config.toml
n_experts = 24
activation = "mish"
moe_layers = [1, 2, 3, 4, 5, 6, 7, 8]
balance_bias = true
router_cosine_scale = 14.0
lr_router = 0.00036
tie_embeddings = false
batch_tokens = 131072
train_tokens = 700100000
steps = 5342
Below are experts of layer 4 (counted from 0) of a mixture-of-experts language model. Rows are named router (the router's row for the expert) and show model dimensions 64-127. Each number is 500 + 50 x the weight over its row's rms, rounded and kept within 0 to 999. Numbers have three digits each.
After each expert's rows: a language model's description of what the expert responds to; "gets" lists some tokens that make up at least twice as much of what it gets as of all text. This comes from a sample of Wikipedia text that the model never trained on. Tokens count by the router's weight.

# expert 15
router:427529461413440525512535606521536538548525625530522487498430606504564518485474525468503611479484485482512526503513530506447481491589529508467519524530503548544546442429570447505556445555512425
It responds to: Place and name endings
gets: "a", "i", "ia", "an", "o", "us"

# expert 11
router:523435519515433571513551379568500461447617504493454530514491507509519464541535540487514494428482603550494459474443442539531472543449441473531525464544433478495488473416493449595416517454448518
It responds to: Spaces before table cells
gets: " ", "–", "in", "r", "le", "n"

# expert 7
router:573537504521574438512532453501496488534506466445536600457575486481573501592479538470538449521448412500495562500560436478540488461478508513494367472521567484419465507438547481540486594442487429
It responds to: Leading digits, count words
gets: "2", "1", "0", "3", "4", "5"

# expert 21
router:570502573439499434467510503493492467522580462559549480509553526555494511522544456476551473514586465489406502472518460455461553432518499482552441480538394456580473487434478474498492510465480468
It responds to: Inner year digits, fragments
gets: "1", "9", "0", "2", "a", "p"

# expert 23
router:529516541518483472533613452525485505522525456520476433503511559484510513488484404530541541472464449493516432546434493453495560486479540483445549471443576520494457556468537490436593506519432491
It responds to: Sentence openers, parentheses
gets: " ", " The", ",", " (", ".\n\n", " and"

# expert 5
router:534460506453457477404479563531578446471537526488541448489492498510432504455481480435612525567439463464494513434485500519522522594431460514525421557395561517471507523511408508454442543504552468
It responds to: Articles after commas
gets: " a", " of", " with", " by", ",", " an"

# expert 4
router:481435474485467473498469527436376419454493436507396531432477495514387406546561596549536600487516489517456436520460530534504521542546545520435516431499504489412414482570576461365493445561471548
It responds to: Months and word continuations
gets: ",", " on", " September", " October", " May", " August"

# expert 17
router:577563544603427515582360494512568471476471546570494469546377506614654533544552515499554537401514541519448557519490565509468474466507519554471540564486513476481485502521566473443473518512596411
It responds to: Separators and ordinals
gets: " |", "-", "|", ":", "th", " first"

# expert 19
router:581493467554589500468428428458524490576480527532512461500664510566504430491470521511527366560449561442510475444509498514494490523445583526548629550535509558611484509509434520560506524400395544
It responds to: Word-initial letters
gets: " B", " L", " N", " d", " D", " t"

# expert 2
router:484542542447517523540482481555520488427527365404485397436485546466452510557509499461620368541543453471522409542566600444588537518535480603547501490494500516577402512513463453470450497485525496
It responds to: Articles and table separators
gets: " the", " |", " in", ";", "'s", " of"

# expert 3
router:470434373461448474425471500582561567579418475418554455516470529453568587409507534432504435484428470547510527505564518509517426510496543425424559548577553424444507470608495469437471537526471436
It responds to: Title words, column separators
gets: " |", "|", "-", ":", ";", " of"

# expert 9
router:440374564462475540609474449412527479478416510476468505558567528481469540474541590575534457490492537501534462564524506431527478456486497466462503469449481528460499537452508525530516469531531564
It responds to: Brackets, punctuation, units
gets: " (", "\n", ",", ")", ")\n", "\n\n"

# expert 6
router:513538523504601464453480596520404445502561468559490459539519569488561472512488538379571509529433507552540483481466460562510472561471515446461582539582570587388473444549501540433531506495582460
It responds to: First names and endings
gets: "a", "i", "o", "an", "er", " and"

# expert 0
router:520531430535433543454470509465503480510448549471526541545540463566635557493507510427454375432525431461558481550491510505462431527445529496471583454502553502527508393453501568510578501470402553
It responds to: Name-initial capitals
gets: " C", " M", " S", " P", " H", " R"

# expert 16
router:537491534461494429539533421497583499448471519494578512549500496454398523492463486497522515527517483520487496533480488473498416469585561433576388558447492444497449515571556527509455472525484507
It responds to: Adjectives and clause punctuation
gets: ".", ",", " and", " of", ".\n\n", " but"

# expert 12
router:563524457486474525494497567494555504514502533451534485456435498495497474501545470535335548477562532449447562511522444500437581504560508488572445519475450555571576540505516467547453497513546505
It responds to: Verbs and inflections
gets: " was", "ed", " is", "s", "ing", "ly"

# expert 8
router:534446455578609540509506410510466588457543562546403573474476463507509388472499467459447508499482585515569400455524405490413520516445519498553536518585476546507556553559527455454507456448388587
It responds to: Hyphens, digits, compound names
gets: " |\n", "-", "–", "/", " United", "ap"

# expert 20
router:499482593472557556492479578460497550485542531514523452451518552502466484496508504609469491583446569436515423496566479452495469457523540470529533554468438508520531506508531505380360497484506441
It responds to: Prepositions and pre-number spaces
gets: " ", " to", " in", " \"", " from", " for"

# expert 1
router:523553452460504378565481490536470551481524515573427569506513513471534499535496488568516432447547369524493529452568493481479587384449531451520480490536619495573501547513521492505639540496564553
It responds to: Later digits of years
gets: "8", "0", "9", "7", "6", "5"